Below are experts of layer 7 (counted from 0) of a mixture-of-experts language model. Rows are named router (the router's row for the expert), gate (a neuron's input weights, with its number), up (a neuron's input weights, with its number), down (a neuron's output weights, with its number) and show model dimensions 0-63. Each number is 500 + 50 x the weight over its row's rms, rounded and kept within 0 to 999. Numbers have three digits each.
Before each expert's rows: "mostly gets" lists some tokens that are sent to it at least half of the time; "comes before" lists some tokens at least twice as common just after its tokens as in all text. This comes from a sample of Wikipedia text that the model never trained on. Tokens count by the router's weight.

# expert 0
mostly gets: " that", " his", " from", " to", " with", " their"
comes before: " the", " a", " to", " his", " an", " that"
router:599558510494515464592576520443448419581500412469459481436424497549525485435453561589415479571482595464517526508515601440475521479439429464502531496489575417423428408470487409612490482424478561
gate0:447408481453527511541488459450548560529505471445554353455516494571469489437506510548504537581623592522461439505485512520535603414530417461492521476539601520414494483503562555415532480461534517
up0:590436550546500521537511495463420545483547496530465539521507614525531551430455481463448450457525411457516498420544528441482564550551502470530503494470414509483518457508539536476537448534352495
down0:525483556471458492490497429519580540560405518511572384486452547482434413432499493409513522511473541568393468433456516570503514465536471418578512481486485484486518519432516561508466442529482515
gate1:439632522425556488500382451510524468493564510456562471501353491588474474516566532520479471548458585527532440458524505408510495493441448525517510555546536476502514471426501452453493449469482488
up1:506499499546480478455499543534447432438487474504469550456549415484508433483535498442550559416427479599453501483558436507424563533485523464394481493494468511530465528553498548490430472452490460
down1:494512390418553430523481600482580577487489476463513487535470439452609507557519492552510526472423492471501507582412498442531529549449439559572493435503515443529370557458539521526564476471571450
gate2:508493548500530566547538513525525471501463343507451466589562509418526498443540518542506536467638505521410526541479467472453501473582520517459489531489475490455398518494488529501444536531491525
up2:546515560451457452509481409660584576453532507513493498420539436547426555440595512406469514453588457415534532515490515548445509568490489454565521523474387478472460505498465497572446476496424500
down2:554521501411535434504552429525565417432493501520536568471512554471581501431425548543472595606505535428484559563503541481472628549508483507574482515500540485514464529505535505582505432513555456
gate3:442512447596591485454507570557557467528483411526437557579385386466454520513526518503384528470546451492605547526483543503460476473530624503484544529476554493451481492494587529532500604488510482
up3:416490488513503539518544536602490517530486550530521507491345445468508538503511545504504457466458515501598505521543518480501412517510555494525500507590459527435487478531485486521561545486499495
down3:635500490507490517504532511512431416476467515545494531512428543492502548493571554608462423491529533502520558594486555540510439483475557431529498454455546428517467438476510461546472460467508549
gate4:601486488602533452444506549546506456597472434498522522515524457385550542417573499494561499442590506502479454558529530560594471598448409572515523517473423493466456495539489532499476541560462420
up4:522472470465504570460517498431449487542563515496473539496536515423462544550505447578509425555517496489472549427484470501503500459486511442535479519473416442484471494461486446572548477519462592
down4:516565525465533558497479545501501427501495483526429593505557484449506447452518449551452501459455343509520530511499527506501419536497484489563579477531418627488502461539452491539486494529501482
gate5:530458499435516471481481437422559546551546441491463529470502490517413519510508524568453512510576474531464504496568580424514540507482500421601532445509549387467504463538502622407424583602414479
up5:538489597451432520512497649447573538520439516479527507473507512486512589529504472487560455509561486395465573475488408516599596562441482542509482472507482517545534517527599459559570511571540475
down5:571524494484480478487601430503456509505475550440470488546507579562495520487496535545403582529451514540380381475479499544465551501540519417498406541524555515556560588536497359526469496508514462
gate6:519504580450366499514451444479524459549540488614468484516458509503436436518517528488542465466535501490494529623477493590525519417532527427439502462496531462480404517501486517491482426508540470
up6:434528502604442535480511512526492516518493439550486526478455534468477428494505532531522453479497464531490509534510499545493524417469478412461514504495546428450336489459540507573451509574546556
down6:525475556548442596576461504518538502449556512467507490474534488466571452545498497535542456509465540513448463543548433537497518509643444441491561466520467530555497436474489561402579544490520539
gate7:526553483469456437429367474520473376483466509480497490459545535516511398580548481484425451508459602528534561512579502471577507496458450564556572431491486495530638489541480503576435467579420569
up7:469485465491501496493549510464508421577542478518556559529477464492453577473476518462520458434504510523486581546542440623554518596465468519486468525427534534447607510478441543508518416419564541
down7:540434601634477474527478623562496407543556472459438506442548537442440536538463510446592446477512451456484500572512512619439559553523467517487535421547475438376522586495441447517462373450444446
gate8:545588474459490500533437580489599558449535594544537472546577569527527524431551470472529484476543557424445415423410458380459601516529460489543504483504470472478483436503581510497405429485501534
up8:521459552560480530428519495570496503521557568434552458568523554532470459458452475528480547589452428470553508535508477408420522511497486475544471494482500444503517495443541593480626495550525476
down8:494541451487490429490538525489427524510530509512513554446535541418526496632548480443549542441486596431433458515551493473559488496576559526569516533534461524546536473499522511484477437538469525
gate9:483524530481546413661519536461354452500513492488433406484414480545444522453561553515558528499497492483455473467478546490539492580499564441598498479570479474617468520589520480458609477472559563
up9:584525414543500571450530588475524567554633426424585426477459520418556516471461448418456468597494478545471481477538466521499427494546373515373474416433492447555490495531504511448516482460467417
down9:454406528510405462563579497553564386506437475477396507451454598468548537472545507519502571491482506422499583442432470507489467556485563509634487520584509527484512443481576587469556500504510608
gate10:470527519367494524583523494500628452501472542543531559484479517582456458567490543517500442432458464403514470530409540499425497494426527509522470507500506518489453547523527435525435535542537419
up10:545499486418556569627525473516506557565474559456519498470476589496567473527469558503495427489522605473479394486515512512497488447482569489536438515477512514440479512510519423539453483447493486
down10:491599601458553508427515583456482574503459518455498496527488614581552483499478495477536437574541504593525417525466424540626538629611503424424538512438491514409516558452613534500475564573495488
gate11:505495516486542474446523484580489539481531480517356462518504522521500492528488476509572565518373375466459415584560502468536463462517497531462540490467516530513520507503467407497561474548484586
up11:427493454468448472493508565532464559521496583453514461576615495523589510579508471493608512486385521532529496537578571411463507489515541555562560479385545512395533504437482383463438456586483568
down11:454504439505413496554479476527529488572540457532466422435527524444445490507455525462505484570394549433548587552550457452574504503444496433559552494392578473526563486407451415364517547492495446
gate12:542463472424600499533562495589485498485518480448574548603571523462543434578534456484492454510411439505516525527553609526520535555461605557521479568505544505503543451447515552474535439450481493
up12:466429509515541511538465547478600537531463572522565359454512451532381490509479426482501435504454455596614490521479566557440596484519559539569462528505573500523494459502503495482502545525560518
down12:439541427563528508580412488524500534497570527568540487439454495521427425385431512522500532450486590507481535532547514403498469408572601522494500495481474565487524553464566556463512516522502544
gate13:575482539561402486582458490481492447582505561549530547457458578584591502435455507558418521455456495450499469429505443465497558530383549420442487504613601352454506430478576541437504561546466467
up13:540560379444506409535436515401484504519487579498441546385423549491531509500496513546424418516501484437443471599489475436507433608445470435521619550506561459474569511501462441489383497527527494
down13:477439524517484544504507450481526498492517594483506514430522465483450513546518501527497495479559454504391437531517387407445571541520443414480569514462473536443513474507560497549438452511575540
gate14:540467429437475506534508543490558488480525416481520570539385464480409416560580492554533478585484527471451452449519556478509482448465437537451564500546586486433507452561496518584475554369477531
up14:419539502468504465454466469466455476524460514572533426493442514476539564549383454474573550474486459546415543537380465534517592449591598563463486529385488457586569527407500591480483503546482500
down14:489507492464523465442546493538413593528467466443500460524512471472494558487370563499551584472532465565480542500428466452493533465555525476432460463445463530543537500479486597491516499586504482
gate15:569476499501528467535475490609460470439489506521436504520506472452457529387524559497447453543515479500488403471460596457549524564527522511509462579491463473499545525566430572479479552445458473
up15:476474418520438483510473537548500534491464503558530476493496395446521466534464481531559472563507581518455480495549503591462456581466474476548515506456573586533616612584497434448485444486461446
down15:440588473482467440528532492498462464466483418478592432466505644499474440538500457489490484506515531530445508426571539574480439443480506511492638523504454523510544483408565568471533487441500524
gate16:488449516513523513495492496479509485492580525521439501484482517496506457442439571493473520513535569506417491503431533401473470493496472455448461480555543493503496575542517455567531472459553525
up16:542514487420559498602493476475534525573526514544469500413526483354513472441555584510522557548478420498427477553514597494495576549514463470578517437532462461421452506474474504519564512561441561
down16:446367503487506432493456467446549512551536535495540497587433504495500498479435565494486466577500498515532455505525559521557592546551573432518466444497428531405504498556499570462531523561565448
gate17:468480520443442446493477480451592580409505542430500397502432443478477440516498562520435508459374503388438469490423417440481437569513533571550533536531471422554542489596467496514467517510508517
up17:498437452548520489450445528562582409515442555551519560475550522468452557456544458519476505414521551492548508306532590468543550495462481441458410514404537428489502510451615539526450534491521446
down17:615525464512478499471509455475493545467501510516508528437538553539497553489545486556517444420516322479559578502402517553481569479580467471540539476450603517473431546433453532487453530511513580
gate18:538566465524590526518408491423497468434448604497544513365607527539470504417526488528425571562462455479495500539441461473520578592518443483584525536539586488490492495512521491528495654591570506
up18:445502540472476455395514471595542518389530471492466477476504452455503463584513563459493495532548604558508559487510438455497451419417560496531432496493471516522524568485466384516474455437547523
down18:569530531536477551507393422438558470592492521557502486507490505480550572486547447581563485444449497451520520463538531584574500536607438507484493471417491491524520569549513609540416502501470485
gate19:520474496503507429446488425510439437461488541566408540518421518498472446460473553497449452516575548424411577531550484561507440529542474510479565485466470517481430489429581467494507502469514498
up19:561540463510502522523501537493511524480519427477484555502544527497531523429568546510435441477487447530480502487441452536500563494483488530463459524490545581519481577506528455458434512495564538
down19:436487477450443495476477506465584483544528497535472459447504522546523524547501517438621497443427537501464535475510517582530464446510476488444563560505456386488512484515524577512610478450505517
gate20:505532377547568483499523538548474511489615426517463466470439498534498448526448439555474469450519502474496399374476578439569489480475560489450466554492534466424492430448489441440574442465543525
up20:450456463543451436541503550476474454604503547493520503531557433435443446521484654452464458624582445452457539571496522495492491568488510519545411551460575501449471507480591479540453484497515522
down20:335468450493512563493555482488463528519468517490580587505546531452587488498447476469449503409551482538557494559552563531627524513515505537521454479552530555528551429517516535561571417508504519
gate21:491521481521490467597552474495375465510541415475436478439513380436524498568433547581560616489492422503465612445481540515554546549441507536433478467631496414369524515528432477432505414465590545
up21:569407479518446531486530501525589505465365538560531423519525582513465535493513508348505476473410521400512505541471408406403417451552629378501434518493489546522488615477546493561462530539509444
down21:514389459525521565470456461518549518565578505546551563514416578560548491563482545453456478411450603535497469559412506507497423518499528487551554497470496547417528428587523556510460498588418507
gate22:510523522415445547427464521545535571629504432433431579479551439471518480566455439495477429508441483461466546493438505505534484499580505510578503579453488544465488616539541439492555521454358464
up22:456530429494442545571568446472446451401515478412478566531458462498505528503477508565482482552611468514463498528458557531459445441534572485451498486465476608477452556519530459553561451566534537
down22:527547589489496467458487544437524466565478501561496493570485473382492504495467543464493471442509462484560462493536537490465605562564481520618611479439513537434617451492488461554486622462387586
gate23:550554538488523445583563456453514536482536500502453558437549483465393430430503628482581446516492481457369505506436601536492464437568574433576468486518519482507458500449489468484465487518434504
up23:448499418510449476456529458424527557485531483488465468473434418436570516578561458439509487462487479551640463566550544516520458510564518557518437415497514516480609492573441460501517479541464545
down23:444437434446489601572492539484515471566438502516452553488539501548476488479437403504547498381508535528505546567498524527474443525380538480415437506489579510543583498518492505563522471430515469
gate24:562429550515521516565515551434545479523425593582476489377531417499520521514431512498376522412402529593482584502575429439514457487468561523555469463531468432504450480553511537485495490571498456
up24:487552521462501482490514563440526462497539587517591531536538564482435475456503522538484501496542521450554531474452577494491438455536479473452403535539492417397512475506564482339485399542555583
down24:569575533525613445428583528564454535453487576503493505506517511484519459569456522500510484490428501427509432522512603511443517440540530526503564577444531497540556510453488519432589458514510494
gate25:506509468555440417501538449513542393459556469571475443451452469515465485437507469510481604462485527482580472498417533486559506486427540406518512510486454493499470496545594586560519556514547508
up25:451537485504547547495474446407483419330501412415465422571470477516561564537553555478611598464504555470586447447503574525457521538472505472459501514487466550428373379495539557525524570596485528
down25:496504418552516458539549565554417517512511555570564453495465464471561492482538572490534620558532430485439454479337498511521543511488623506453404574560473529394436529563513508496473665439542495
gate26:430468498487520525492406466520436470513421540457529503390495588495499381536492545604512449481493510567525463479477552471485451435455384520458552508555438505480509437473596577512425520566565523
up26:520531528585551552528462470576490491511629514481557413538499525502492532564528543521353618487445609488532546459505444406508532575486481484417416519473507437555532502451570500550563441401571512
down26:488481431511459566535495541453458524503505530397582468490532483466513443563480489607501484568419455475444496517396489463508468512425422544496576488563431548510404457515434560426544530550513470
gate27:363535581444524584487568526566492516540464471582523470496503468430440547534490457492425458548516511472661430592589486478379519537503596473524525506504453450513491510502513495580475487554555530
up27:581445417511430461512424427493455584556507523496510523460512531536496461516498501453537472523512461495443481541412429548606424581560499448554507410495423484434471500502494570445516521448527542
down27:487494535537533447520515468541627487517469421519524468458509459432505597473498347516527440563469483478486493569563497607412506465465470508489447458522468390474508479479591440502496517473550555
gate28:521535407432544522575434573351551486527499444531445470536459572485454440523544483563484561595528451443541526521486452437492485613430529543541450454455539543484485498460610590497532468496506570
up28:502481484531413490451523468614512549522545482531503392529524487508447484453548456528557510420544501470515545558606517569489588486512458503424525528508415477554468593529544480442565567472486446
down28:550465506527610539488518445549490532521543506467492531536516583406521544415512407510488551464519505526445552568538464576469392477492474486500565506487435505503554552484498484497484541445508499
gate29:435517543509440488523495502533439571452496466540525462523493465446581528448499494581498597522425507430542552597543400447428457525545582558470552485503486559496445520421474489538557480440504481
up29:481499479462464485415567494567488504525525470564352528473548544562460577418503445538443424560489364467513514546401425502467499473546557419474439585423496498546424561459488505550528540388540544
down29:464572509535504531480472572545515450546465496389551401548475444487495514485533441558398487452490485344389581568554523555572491489411505596564515472556606476449562540525472571511567505484516514
gate30:478418453465476515485547534489494552508495508511498504479491521543447497532480470555487499467548532456405512480566625530547458500441461507467513434546573506484492519471580558538465481504519466
up30:466429508466482520497585505531537542469497520516574400466624519513486512596461543477433430428522463382507578361482437491449492466494534432524576521504505478517421463507499541441508534473435584
down30:557552456490512437498415532486440423553497500492466579501473489530465451467480545493480546579549580546471469525525503573523484499463456500566505461532515433435568540444484465626458505469677445
gate31:508476463441480558457415587539490426497507554484406449462426475500476561481517465570580419555571507462507538458515439490490524508483429528483517567443538493484492497547416497454460602495413533
up31:561459528417567459491491453566432465568477546524478423450454516583391513493421457564499478594633529472460439457578434431482449461510521491471534547470459481511482514479519491510552548496488477
down31:518477462487374467371528441492550595490508443412624456571512488413588513491509486524381513525449548530511547545496470532445563491568522515468476565419491484480515403520459582533540491576528451
gate32:473559537525586453425539378480516463486498483489506473460466438503470519554456430522468477577506554460576582509554555429574490529537501513506464524601511486474519563498430528446574381618551520
up32:429430471576517577511509534390416531458389454474554513535429543470490485427422487516506540397558462427411482508512500498439474493481473482359487491489544551482489561473542464443452493446448399
down32:475539493434549482539534452519494479639502374532399614530438526405507492483416409594527508563591488487529562546498449472489533601489510602457529488487487498486482542456444464399481443481531576
gate33:429602490486502497470515509420465516435527588485465491505529585490501528515447562406452518487451455413528494473460522483466580531563553473477430509418453587526468575511465535488498479517481509
up33:469549487630521510490501472534563565515494543513431514541557529460477523589502475489464543479517492419434503557491546496478496486495601541482416599523397500561468547482490561497476468526515533
down33:409462356475533474421455508572554518468421531522557497532493417519534465540540552404451568545512556400518515528397475482527414468478535565528481470608452539511542455483528477480474545532418566
gate34:457556450502461509527546452442414531484498606430483444543489468507544551512505493537490494509411506546462543435432500529516467501562499540518414564521529553460480472472521449450515423500521485
up34:412429459553537500493452542555492536504645472525523485485461578481533448507524463553517466506576588463485545504524534571489492507480556544473600530435581551490543491509448523536465450407527530
down34:526460597474495398533475471507550465582598462509518573420508572411497461520486520501496535540536415469465517637548425481452465486508487467518516492427453525462490405443499469513491512519507482
gate35:464635510475559425451527454570474493525579524526518420391448544527509445434559513511414473511438537531530439591493470533546498499465544419504484440490526326501566502449448413538496457429424481
up35:546553505493517473429551458627542448572560492458493457483468484458463480494558531505394459513522572535444445520527553509607519534445537469534481535463468366477455467548574461405481482578500549
down35:505624501448506530486483477478537518563504392453655509472570554593493480451448514464560539480526514409557521451556524521482539514630534467496548545531528472484589482490481500487508368525556447
gate36:518452502491450538494457520510532487495468400593569431432485545431485560400485460523516533513454537502458512518508542491499514480573456503500605514514466432478548498389494531567527409464539529
up36:514506610565492484509516454452504546545496427478480465521470442469498552531418420544488591618504514535473479464533559526494532471529531460548499451399514470447483519509468479466486575516469492
down36:505450455458583548413483561372497476490426510531521518540530463515515570465448477356550487547456493483540431520457533513456542563506510496570544511509499572517536521533540581441489506469521539
gate37:545534477418518412581494440551519496584583466536514577509455543481483492486485512513539542520465413522599433493568548529488456395559561531505504504570490445531451557508566510498494538438488505
up37:563458472498600452515470436468597519533535453493552420576495471553527485520530435540516537475589561487518444581562534438581441585496532483545427474509548479475472533518584604508485484503486435
down37:416464506425502488467561429525517454469548607587533521485579535549492566517470597540443453510547524531507530455552659432468534552482559480524588536549425508456542486500518421433552529567535576
gate38:493596450438500538566515483551507465518435518540476448509508489537474545422482472395438500491470419542516560502440497499584547554551539442499602526582494448539500503460434563492602523430533447
up38:555593405547565294482435521476468497497516535509542564534494504477486541444491529528513477514542565542538484497523545535460484523471446541514509497516553567466415574500598422462520457513397572
down38:492522616542475527425487444502517498486415457501432462470485544486557438455477414589484445544494598352506492486485552527482537505407460531470502439567524491511514512537532408469510497516525492
gate39:554519580587388528486529476499512566491490510513518507451513525512551458569520466444400417535373599510529504454497506540525463548530504403594477505496535463589456561594452531543509506531505545
up39:559524446390542505531397491493563517437564482459456465520505597566521462483584474486553552405499469444411556500492519434510513397528575539564511526446427511513514504478501434523480513534503478
down39:466531518513515499498487444394524508567556429552476505426500618487504448539460471408509530543506474456448421507448488490505586481483456452390458451523475537491502498470481461544495518588424538
gate40:494381477476485519494498484483507648564506631539490548559580524532543503508486493561518512441437560544523598525536510450518445459526553462568555459554549515508456484462486424468539544505416490
up40:473514555537560530603552507519539474495571505479477463474481514545500475509513512548462446499549440607457511532482534454538535638439413575570465522552501488529477442526568534522548490503501477
down40:412496521488489529487503468445503561446489564514527564557525470529624460495509478572511465577473553507467414546510528564526437459502585521491579429512568425464646507617513490558412560489416477
gate41:502498488438497547533426503486488540533543443489554536550547503531482485427549475498501531563535472443428442498463578534492411511513451478479519578511432517481519484418390573466461586459393478
up41:527469450486465595500428502479561533520523523483486466526586503501547505438508528512474620485569549457482416463448438537521618474529528520541420464477500538416537533568452542544428575585376505
down41:570597482428479509584561432393436533457564462525425451525593441503420499496487416456559459560514556475543542492493503441504581568590529527482556468520557534505550498417624449476521445463541507
gate42:515507506441460483607577413558525543528561490517526475460448526406460474506528435547477508551531463472494499413513456586499513463554572482485466414534416507520492399514602517530523537518492512
up42:572519494518434528646551479411432552514571503473396501465559525546534486486607463496488463483459498495527486494412405527460518482623486539512536481465520507528380545521493427512537475476553489
down42:485373510510517565576548503395533442474515518469432521453531493541562480488594485478502456526465399538548513470416470499423389433596415507520439510471487462604474432465494488463517513556412459
gate43:440459566516513547513513501382550446483504509613501502458497542570548495410474555570540577480466413537457583522495527415583577499499502491436465512440571547612493476454461570467514497470524499
up43:545518486464486511451532566408485449560564393431565485469532460527512483460446397476509504466561478450494588539428407611512446596557605435493570432496480560595489520521463515519524422457515492
down43:530506551478402440480517492604556560412522555417475573482515544563544477507559492516387463570416468587555516444549504540446534530539552596572501516473609453433480517641442468515453409483583513
gate44:513513473445437452452428492532557467549542488457536556426536576472486530423433569507416436461508542585545493568494482544424521485520464417557536419525487476523381499534555481404431550445443456
up44:483513541491546527503486494489522505446443509502487504534474491437517462498415456463499499454510422515517451536436499479478501518579503557454458514478483499476637480513478451539491544444509487
down44:609598512505461527567407354415453427474493494490492426535552493467384403496523459494496605536463523484511448461523540454545470554465614537409460564545469454517492528505597446533620565526585519
gate45:355476444410494542548469427560548487477517549422544375504555620524512484456550495560473496420523483436489549520413390433462479483417471514546589510424437502494419481515610542585509531454548487
up45:474577430463475417487533463457421610527524471461538503465440420512475556472570518401514470496638602462600489460446604512504427410471547518498486416497471463544532478532477592569557464566518496
down45:616467503531460567492443502505550541486480489449498614476506414478517521524617508404496519515540514450531562411459473516422522542549437528405524551533506512518551505561482524541445450517437548
gate46:534522486515438411519493466538521539519522444387602583492397493507527480492341341555495556469453467524452551465566530547465547543426473508520412552470455520463539472498585421549444532529481454
up46:462447477426447584489536524543543483548526487454558543544517561425559499493573499487612501455529526443498447517404493530500586484498483509590469533505543495496447545546499489465473510417532594
down46:581572476566493544430488489557406438546494488555524495536554492463512555495476548440438408508522399445537572516427518498598527460518438534543457467549524490536482455549434582470475399527526523
gate47:492592452480502476453554435580459418594481529440466433481522544596477431542529407530464471464603510504504524532540562462535577609538449477490433424544557506526487485392540577521497496551535419
up47:518452489601605473520524504497528578404421583422576495504619502496532446441559554467587464612528489527539449486478477546543499531480513523472526496553478473510561533439544461497486533481508523
down47:514489405563433538550645598522577477530465509580504482575602392517511515458598505564536493550478575494498491444431538519543539543564479467481492591486527571509418469518452435387465503434543545
gate48:515464576567518542507441452508433555521446443514435534524498448398487503516466528543552575572471462578516426526459503538586485596560439428522448474534487472564608553543481525431494485454523491
up48:559521508536468583495451509505499489569437578498487561565517429364502486540498511485564382580476586495490432550461518502562485499438463486536480432546507510414480549499494582561430459516480545
down48:390487564545481521509478577564474441497413547499531565481527471458603455550492539531524454476569555408513363526467497540527576479435503597504524523453523457520458500439541559536521554517570550
gate49:558551494472481537551559476525452442536524516459476480471524458504452522515486421532512564509531422469494514477551489509530608548531551506488519560489430511518502524526474361489514490393553506
up49:439342503558466405533502572504510529459534438461501505436435514428459435440534504534535509488519518459435513461498470519475446387474419593624482531446435525519415508447568625534472455530537544
down49:417503515430578461549465529470501518523441587505359540554490446457595492552481518448536496516597481484525487575485449516497557500608443555483409492503512495502609518441572451486441550452496509
gate50:503375516564591522486530423586524480486547593500481513469396471542556561570590474527528544520548527465502441508475518569453493495376455494399542453544519452450477496505458589472437506502556494
up50:575517541410629469557403440463577574538565507401487559418519532474489479421486534536498520516532532455526521467547515503445529448489560445488488424518513390483571519475449584514476452480451440
down50:470589474401468479497463500476512514527466473469541466443492544484498492475489438552464508471475554470515455474478502618494506504460521507539529468484545535495395519506508537509561466430568437
gate51:499503449527472544436519577469453445508614553502418539512469439512542473467472493462542413531512490498542544503534484512489432435525499455507589496515537522474495482501558436429491536467519583
up51:499548540475512451542572501550538497474497412471553526430443602562428486560453405562532503599503479477487492543438584449515548527532595432391518492473502572451534491457552532541559502563481504
down51:558493541563501422534515463486498521583446502534558458597558519441386490365446508462511548518519518534476543524398463468558517458480511553471533524575450444518518449518533561527582567494450451
gate52:513456535533460490505516480471436491447570551510448585494479444477561513539567431526412473580495464538497553471529564491533389518491497604448516434479377485500423541501522587479512452436504478
up52:485456495488370513526518448642493459528533516470526553535524445470500519477535509559465568495441439547546436448498607463531502438490503497519545491504534534531618550497485492513594427566601513
down52:508457605551509369465486460503479424524567570506540555461515466490477534600506558488453517521500487448534646554527428500465404447530476503575494615466622575576505491600410502505511456436572497
gate53:525570518453476425546469505533467560548492516492507470493524562436480496426428474582522461592485508488430483395540491527518460537468491447559473500529617469480506484489522477422457477550577496
up53:513546566493500544410550456456581432457416527464475544515509510458438470548464542505537541559460609485526462532528487563497466449451481489498582479448439521520588531547512489432632489511504458
down53:478547585488511450579595491548517465546535488556399375492489487495512462504429591483477471443421512565516459448508522551460456609487476558507535407465693454457482552475522521468443522485603486
gate54:479530484399526425559477551548523469495479526460447542549570532517469498476487486548504475544477544446367513487510446550521423584519550463539479503502573465397499470500397522532518439605483525
up54:571524561447561525545551500506556466492468464535482503509537547469488440642615547478506479428530477529469526563415573476453496498522540523554479557511428562424560441505504569521536446543553423
down54:576456587474523476511515566471455392554532500451461489457480527498462428514560514503472506497500487491517479513494522453474531481491604538478521437459531476394544565577510578541486473595498481
gate55:526525464506481483465536510561584480461508488593522506508514439519531523503437467488513565454512535521489498456479592609484519607433543513522555502566566528510568490552410443535473568494535514
up55:520499636486448463500586476477517541504535591512505513472497444523465472545535504494493519415458545548454417420615435513590476487496610507485527529430429559456542557475429432518610559554594453
down55:535580558545446556510473527481487475404488506449594445395528508552463510579417547564620494562533541526458558554534556513454500521343473540538519604470572549492508515535472510556602482568477496
gate56:462483445492463516564444438633519466403674530467537368507522484571393488461529467432466463528595517575482522455547388488498506541553527456513457503492496478475466559473528478551549500457548456
up56:431563525453519467505399469525462462486536439593530505544534486565552491458535463439377481369602581457490452376480514431577542504466526511536521490487537579499458514429544523573477459483539464
down56:444442570526430480498429454491534438424453468592561523539534453440469397469505500471481562524537513464554494478525493458452535481448472585475465580407560627441527488502468511475521472554588495
gate57:507510516508469507484532401451415500493474561493568450524486525440459540552429601507463477524510521515551530511604435555520425571340534413491501553514508558475450529509525532487472471482536455
up57:463506537523442514464427584435529515487488425537477500488457553631526478452435471468506441530526540515526503476506619483519477485569516548536477503510454411487527412565543595547501566541542541
down57:510426428505536465618515536420467488523511454610508435478493582567477434523566531473529464481474510467439437484472557545439548484556516550512440454491597457572489428450547475502479551433600516
gate58:612465410559488523658518458556483499540483422437559510517500528520425619473461489467429454454487464475436457429430489500522488485405481428504488501389478413487432515529469518517522454489479542
up58:426450599449523469463544509456539519486547550522496541485515518509527404547503413549574383485471504583528421489539493479457451434441477518488455536597440522554506508561471462412487421536483583
down58:565441456552478522521474482529475464488438444490540533561537525536530474454562487455438408430468540555463402531521515502460464487507525504455469484455426443506469514568528483620461542444449465
gate59:537398444507579534519519445419476504515440518516533573506449508491495583520445377438472489523444419451493475522475390462382496429459474561529508524493495468588512504481503451505531641604468476
up59:465532551531522498449395499521532429435595546496469538528577487523506503562553571474511421477528558527545511577457520622454482554593513449540484491584489580402451492600512475514484410519501498
down59:466450453536466528552496470453523548525499494524462425483519422403535419560563538463443466571638491445482475502482539477571488503578405464586434654577444530531425375480533462487473420555474414
gate60:541545363467435599431510444516506524478555508543562491405506573539522469504520548419505458467418584565483481548526601462484462533386464479539443478528486531441489508545469564460509570467477514
up60:466531568454508362533485529495543568552549362480453436459471494453516604506433446549441515446523555487491433523561510469499469507421492390574644517459488546475531551545551490491493544534406589
down60:520492523474506522436569489473517494638446445540579534522456438511452471417490554552478479594515470582500528448556487482489477475532401530472573472487526599515432500461462367573554498457404462
gate61:454509519484502381497524532466439502496530495389481511456508521513501406557421569542552454520462512519491446552628602434466488509455541422481574476445538497495442524591458536519517543505550431
up61:479531520501503441454468470480489397417512448529524468508536499529506402440485427560548442499437593498502503592474474386581490519482564473554554549449439498578509474502451550510439521461537396
down61:503529458540527588532481483516505480548518559575459536472489492420519430566485529469504516537472605447414419538550460454582580563445555492602437484471442501496499486577424585501495496566499499
gate62:546499439498521445481524528459448486406479528500466553546535509507450533496512488573466475508530540442512413485521522502441493608585521410484527514497618452519468463516499516466480474501508498
up62:498519585503406533501380398533483452560426464444598447472549405523427583539481554492554566518401500483472482525520525542469494476494470480540530363423573443548471394540457591545530533447498537
down62:479535489514489512460428458442677580462582419515483449503379543557517526522525485484502479397404485514519620484559542513529507380475374519484443476515509474522420473615444509527551496548505430
gate63:495575481504475612443530534463531488497489422515449619417526497550513448429481479406461600449549510513532489578504441455502480429578532489442477507546490499485548533483486423420529471495440562
up63:524486525480531542462492513468496413502488500535452497460501479493447452444542519477565465492514599533482475562508477442550527499546468452409505578487470486512519524517458555493604567539547580
down63:530441508423534591547413479640495506426525466538462492516540615451521504472441472451483475538515458577493469482482490469472517444546414425497472433572470561581493495530520501550536498493553533
gate64:490529436494517510469469468495476474417507473475503543506513513470490506588501487427482503532540527466406419451456533512500478406486558542551458500463451588520420432536520428513573496450481569
up64:512620502545529476473490486508545367560531462450544450517478533546552550526601501477540519524529521536531507509475465516567617533506476485487486496454452553493464533523614385557455480528490515
down64:481428454518483536491586503489561505568470554514426536506530566545522408471471609560532430501460563398528502497402546486454549536513565541462528403546504562532538517481540551525572463567479503
gate65:505488511574478551504530528569497487551408516485476623549424452494538361560539475465500450634529528577545440559567553462527478530610416475491458464522528491415418465500470491520460543559530474
up65:456600531522404444549487532494428460399500539459499484493542632446535632527631477519448537469556491496481517447502439552428540500432530602487525513535536612523610447556533388572580484485593467
down65:402548439575376497596446473540486484448424586476452569598504571452601561525516515542585496548575490468478489439523411555450357566470534493436460558511566486540519541474553467486463491470512424
gate66:512548449525402493622527483478438420443476515558528491464502497469568491435447480486480494516535573540465520523487519487538505458517565530487383334455469623520430512489488546606435534498496448
up66:454510454535474453515473535529527464464504481494502589422547405407438513529455489509522489473402444572531539538495494498480481510554543436418460545542510430422441547502470483612537587459490492
down66:583521408507560454587544506576548518508483464545487447497493512465530536523489466502480445521568525468504438703541472500562485508489531491538309525481489582488410494479537518483462522532466462
gate67:477525581454538417471467607549466473445584526511465505471517518487484482445396452591441473501545527462461505410503497457384488568530610450500525452498390498477453442447545413518496464445504534
up67:507468496566528588496545527561556498463458472536383409502545466507456428533488508529526526484488494510501457544523485641455423581439602592622587533445481438532548480530498597465536526537537420
down67:449505494491534533553448498377441557532548488509458499540461476440577600470555512498497471483433533572443506460570577476505447476499476458526526448482515518542446443467551521608553475472432504